config.toml
n_layer = 12
d_model = 96
n_experts = 48
experts_per_token = 2
d_expert = 96
d_shared_expert = 0
activation = "swiglu"
moe_layers = [1, 2, 3, 4, 5, 6, 7, 8, 9, 10, 11]
router_score = "softmax"
normalize_top_k = false
routed_scale = 4.9
balance_loss = 0.0105
balance_bias = false
init_std_router = 0.0127
lr_router = 0.000975
n_head = 3
n_kv_head = 1
head_dim = 32
vocab_size = 16384
norm = "rmsnorm"
norm_place = "pre"
norm_eps = 1e-06
positions = "rope"
rope_base = 10000.0
rope_fraction = 0.75
qk_norm = true
attn_scale = 0.177
tie_embeddings = true
parallel_block = true
init = "uniform"
init_std_qkv = 0.0524
init_std_o = 0.0524
init_std_up = 0.0524
init_std_down = 0.0
optimizer = "soap_variant"
lr = 0.00954
beta1 = 0.95
beta2 = 0.99
weight_decay = 0.0096
lr_head = 0.0117
grad_clip = 1.0
warmup_steps = 50
schedule = "wsd"
decay_fraction = 0.839
decay_shape = "square"
final_lr_fraction = 0.02
batch_tokens = [16384, 32768]
seq_len = 1024
doc_mask = true
z_loss = 1e-05
train_tokens = 248900000
steps = 10612
dataset = "wikipedia_en"
Below are experts of layer 6 (counted from 0) of a mixture-of-experts language model. Rows are named router (the router's row for the expert) and show model dimensions 0-31. Each number is 128 + 24 x the weight over its row's rms, rounded and kept within 0 to 255. Numbers have three digits each.
After each expert's rows: a language model's description of what the expert responds to. This comes from a sample of Wikipedia text that the model never trained on.

# expert 42
router:072141102139187113154125142104126143157117099149101113155109104132173119114135129116142107123125
What it handles: Inner word syllables

# expert 21
router:091111160124110126165102118145124137142068115140149140105179132112172150165142151124153108134142
What it handles: Single capital letters

# expert 18
router:183123133158141137145128122127122151149113176135186154140124118140107157165168148081110122089127
What it handles: Foreign name pieces; connectives

# expert 16
router:147130165158137103117113085136128167129098165115137130138137132147142116135155106132137114080134
What it handles: Suffixes and endings

# expert 1
router:129150119133102100135102108139104117137168140177120150149094112128161156120084155135102139151114
What it handles: Name-initial word pieces

# expert 40
router:135148124130094104134103107138100120136174133180119143146098119125159157123088149142104133160123
What it handles: Capital codes, foreign names

# expert 29
router:133145123131098102131102105141102123136164134176120151145094110129157158122083146137103135158122
What it handles: Species epithet pieces

# expert 38
router:159133124120104127117092121160106090148117093166144129194128114120119156159152133151141081156100
What it handles: Of-phrases in names

# expert 30
router:137147121130100101134099112140109128138167136179118152149096120130160158116084147140102135157120
What it handles: Mid-word name pieces

# expert 15
router:099141138126156105138122133169128132123108079115155106176080141156098106144136112109118101102097
What it handles: Inner l/t syllables

# expert 34
router:103108108164096105101138175136125133143090126137149156145130106165139134133072097169180132111136
What it handles: Vowel-cluster syllables

# expert 33
router:105094148154147111148111123150179107139124112154155110147106113104136100126159132134132104137107
What it handles: Inner syllables of words

# expert 23
router:172102132134105094079130102120126133150116141116147121118101135094096141174155140150165101174149
What it handles: Adjective suffix pieces

# expert 19
router:133149117130097101133101107140103126140166137180119154144099115129161154122088149147106136162118
What it handles: Name-initial capitals

# expert 12
router:133121171132093109110129129167082134138126148149097108126143084107147180171138125115136109165095
What it handles: Government institution nouns

# expert 25
router:188123139133146129137099093130143120144085133134191111096112110119161132148099099155104143132119
What it handles: Year digits and prefixes

# expert 35
router:073117088162116094084122139135165130143133116139111116127110118110165131158114098150130122099075
What it handles: Articles and determiners

# expert 22
router:098105113140124088093117103148115159134166139143082183107090093120145146166130105156136125109121
What it handles: Compass and air words

# expert 37
router:151104104148140100118137142154118156106112177123129153159122109096145144156100160147121110102126
What it handles: Particles and compound parts

# expert 0
router:146116115140109128145079088163094096142144134138138151169100129145169093143113156128132093191116
What it handles: Table header cells

# expert 45
router:136148123129098102134101110141105124134166136178124150143095110129159164119083148143108135159124
What it handles: Latin and name stems

# expert 7
router:140134160104167155169117115143129155134120096120133128155134167113144162150184090095110092152143
What it handles: Mid-word consonant clusters

# expert 17
router:131145121126103102136102104140104124135167138179116157147094114131162158119089147144105132160123
What it handles: Second piece after initial

# expert 44
router:119089119158104133147068135146133136155135115165146152130118129114169153142091174126108101135139
What it handles: Year digit endings

# expert 4
router:124082147141111129151123101138081156150144124115138137162148142093133143138165117126163118105168
What it handles: Mid-word pieces, infobox tables

# expert 26
router:110108164109176108163143122151088138155150120162139093137130109135155136133114112151097123114104
What it handles: Opening pieces, table numbers

# expert 32
router:122140118139108135134101094184109147132111126137157159104152139142161181130167084109120107130126
What it handles: English given names

# expert 20
router:100126140152083117149135129095104118139125126144111133109064082118159153148143124154114118125112
What it handles: Inner word syllables

# expert 2
router:134131133124113113113113078140114083125129157144124141168108112077126129135072129144162145118097
What it handles: Infobox field labels

# expert 27
router:136116120157133155129124156120125146098084071130103116152134107152161126143143097105101090117125
What it handles: Noun suffix pieces

# expert 47
router:138150123134096102137101105138104119131171138177119153145099106135163156119087154141107136155120
What it handles: Word-start stems

# expert 9
router:140107094149179142127135103149119168125115112168104131115102099155134135167158118150120125124090
What it handles: Clause-linking conjunctions

# expert 43
router:116149141114107137097092082160111119131127160138128155125109096145125170135101125088165113178068
What it handles: Infobox field labels

# expert 6
router:097094092142096096151140113142140137142124131161160105134078154119148140114100112108134115112153
What it handles: Dashes after parenthesized dates

# expert 10
router:102133136112112132145129100165150131144113161152138110130202162111122122156134104138132118163140
What it handles: Word endings, numbers, sentence ends

# expert 14
router:132150119130104099131104105138106125136165139178115151146095120128162155122088152140102138156122
What it handles: Taxon name pieces

# expert 24
router:097096055149149113136111174115099141138079121178152130096119118111108144103128132088158111106119
What it handles: Name syllables, section starts